Weights of a small mixture-of-experts language model, trained from scratch on English Wikipedia: vocabulary 8192, 1 pick a token.
Below are experts of layer 2 (counted from 0) of a mixture-of-experts language model. Rows are named router (the router's row for the expert), gate (a neuron's input weights, with its number), up (a neuron's input weights, with its number) and show model dimensions 160-319. Each number is 500 + 40 x the weight over its row's rms, rounded and kept within 0 to 999. Numbers have three digits each.
Before each expert's rows: "gets" lists some tokens that make up at least twice as much of what it gets as of all text; "comes after" lists some tokens at least twice as common just before its tokens as in all text. This comes from a sample of Wikipedia text that the model never trained on. Tokens count by the router's weight.

# expert 8
gets: "ed", "-", "ous", " other", " The", "ble"
comes after: " was", " is", " to", " were", " be", " are"
router:531519514407517466545471446541427512502457526503453478503484537458526476489549475496459478523540506493564586545443416495507451517433552488563517478483466525475427574543533549476502531519522516511500536498575567519560503427531495487451486551531477464509540498542540551496511562526528428516428517524498501442415522543519473489458539517506457460450514506512505504537520431488516572572534449512540556495515502517461449457498515557496544464525521491481579490527486465474543487531486471
gate3:435447643526545487502400468522507498489558499555542483459492521522482555556429520526489524433464552565437475506516520469579541517446544609494580570505467497556440455450534467519463518541506490489495545502516509394530541472551450467486483524470529558518542479520502478552473478482496488554447556519532470440496467496564502483467528554539506506482476478551505484500451534499472508518468496451488502476448554512475501570538510464494434460507485504526500544483560490499537512525496450
up3:508558456448440524438404540527498466568494589461474491583504533478521482458520593496497521495482500471546524527496566465506538532510520468519460510484459551486570432557537447522467546505534577434564484494483557514593548521482450546526526543512492514549491451420488454456529494539616470584478471544487476475537494503461486486506520567443512513475530494472472469555469516510457477455489558489568528438525584517489544396485464518510480560549475458552462535504545552428532481513487434
gate4:526529473469602400438471505539463446486458535554436560483426475481509524538475552530497477542494481467434552538421501444514456480536522522454570499525439487416493480515489476528507492473467453515546573486513516521463489495477433555522515521507398497564505485529540542457575486520468435591490519510484558454504535497524515584432527514464467543462516473484453587509494523516557519517493489480507488498533475485571573501510577483478588545510528494443473512508465488537514481474482487
up4:461499485530536513505471490534440558469483471570465523539485478519466539527495504493545465507521465462481535558450531429531467458462455495418519483525483527474462463559474494492488515484489515592501485540552477547450505465526533546550471493511463544467496507521522571447522495465510495591484548526504512574564522457586539566377546538518511580499514581518474454439480522524492499537555459502503464525523465474508610460464551487548531530506550506511533518555490442487435517468495464

# expert 0
gets: " a", " the", "'", "s", " an", " his"
comes after: "'", " a", " of", " in", " as", " with"
router:532550577460526455497482460526520464430420491489446413556495496461473454503479409518497552524530564458563498503431523562579538515490484485550449480531441525482507562497520473497517506532523528508495495485514562552560512432531523500427496469484553437562443500526538464495489488503532446535476534501504522402432457528521465489505493544515491486529525473523521531533525473515519520510518414520470549454524502459457475474461531565549473512562548496553630507520460511432530495519497431
gate2:497503527536516508471470415498490448531491505477483534536505422544553536498463492484527508509532484495478457567557436552534455516485454465516487432498482518458490569459500537496499467421492547477499489510514478470463458502601587477470558517488462522529516557527525460494479473547514533462529494497472496506461444513568460438475489461576582484521428531508488510539453502468502396540463440537490466501549562438428526495485502427554510529487555495497528456499439463537550473532522514
up2:545501494518516494448423464542493534543505498470578440508479510546505547517504476520551564518491507540460411527495462514523462541475454478434548484469500535493470480493503467527538556491556515470499386489560468530524446463519519483493513540500446510516528626535561498573505474496521494539506526511462483472509533534451528535468492507524428499480499447461561492517487460458485414504473495476493411465510526498370526526503435459474521535535503472502486502547501466496466466527437534
gate3:526527493502451502492504500565561474549527546567514458482485461566551507489464552485593513525520523546423489467501517465548542517499505486462462504534504572388421497587497586469512541432417520580464499572507475469455478605566402481545478506568468427488462537513479468455518479553562583511527428527523563510431493481484517512521472495496480448449562500496535498568470528516478479523470473492520541562511572504536469505484446559477501501519532507493481545451516487519564541495540544
up3:499541461471522533488608459470483453463636485503456515424494506449453455422541504465504471508475564416581462470455463453527522520498516519458470493557445473501479552438464467450477549512454442479519509442544487553525504551467493472523489507407540547516575453507567524495511522521376504565487452474480420535393452518440526465493515428487519502574451507456458532514484506617482487511498550479504469519476491429490473529508484517554454479478486499466517486479523557489501466518520502

# expert 14
gets: "=", "s", "ing", " of", " by", " Born"
comes after: "=", "\n\n", "-", " =", "Personal", "History"
router:573517546485518478527450519545456471493477499474445468546482575489456489490528406604513491575561509532549504504494422482483537488499469489535438489529514529471487517547462564424476431489469486510519493542506510508503455466515476504439459444466520422468495519542534460458500485528440487512467446512491537465489411529511442468495450535422489469488538455488575483492530518529562531529533480535500543598505524480493428469465526531485541444546528478518537484574449500493521447475520501
gate3:523518505458448472553499407542526491490541548481497465504461512483479486508450491524506447552491496503570486522538521506549522462495629487527512490502485474441535554499481425484489519484503507453538465444508516448549531476513534564465533520399525462516435552528470492442446402544495530398503505477567458489525455522459460514503485441486554515476494561516514491487515479485522518462448543425469454487554557543480528515591520474538509503450473503462482406487529497395506513503438446
up3:463528450514561514480485525465524527508504556521532460549484516455544500534506546510409479501493484456381516463487530518548539581474518491521465494500543479452573598489454445504463462496539463526500520472529530564505507480478513501488507484486530406491533507466519418541504433487473536397509498584493475519379511473490517545498513517453508546461469450523502467449537531508494515460505504518583465508492550435485476431507470464459514541485479419487434471513498490435507456487542486
gate4:637596508525494467464536520487476478504548493527465453540501517518511490483434535482509575466560540539529531472514485482510460524563493526547468534580460488507496513518496420542476521452538517493525513444501467452490537523479522486502464485433538562464537560456512489497478487487478484479510465525444500570494533479478445386489493459532477536554497470507540500490512486434508535613549552520470542475477510437472499533509437503469569530525484492538501524488560443519589549466559528
up4:524528514512462467526420495540530507533509496577488468523520520527492445470544520480468504507522441415466533505442486568491428523531476509555593553497501561500477491490505427477647482518511444543456488516404479459448454549520445492526417492494522470503529482520495493521481440556490496537566430552473562533507526528528473559457611460457508593447428481491561521513461505457504529443508419529415587492561486529504533495535517439481504467535573545485464502553524534457517530516500489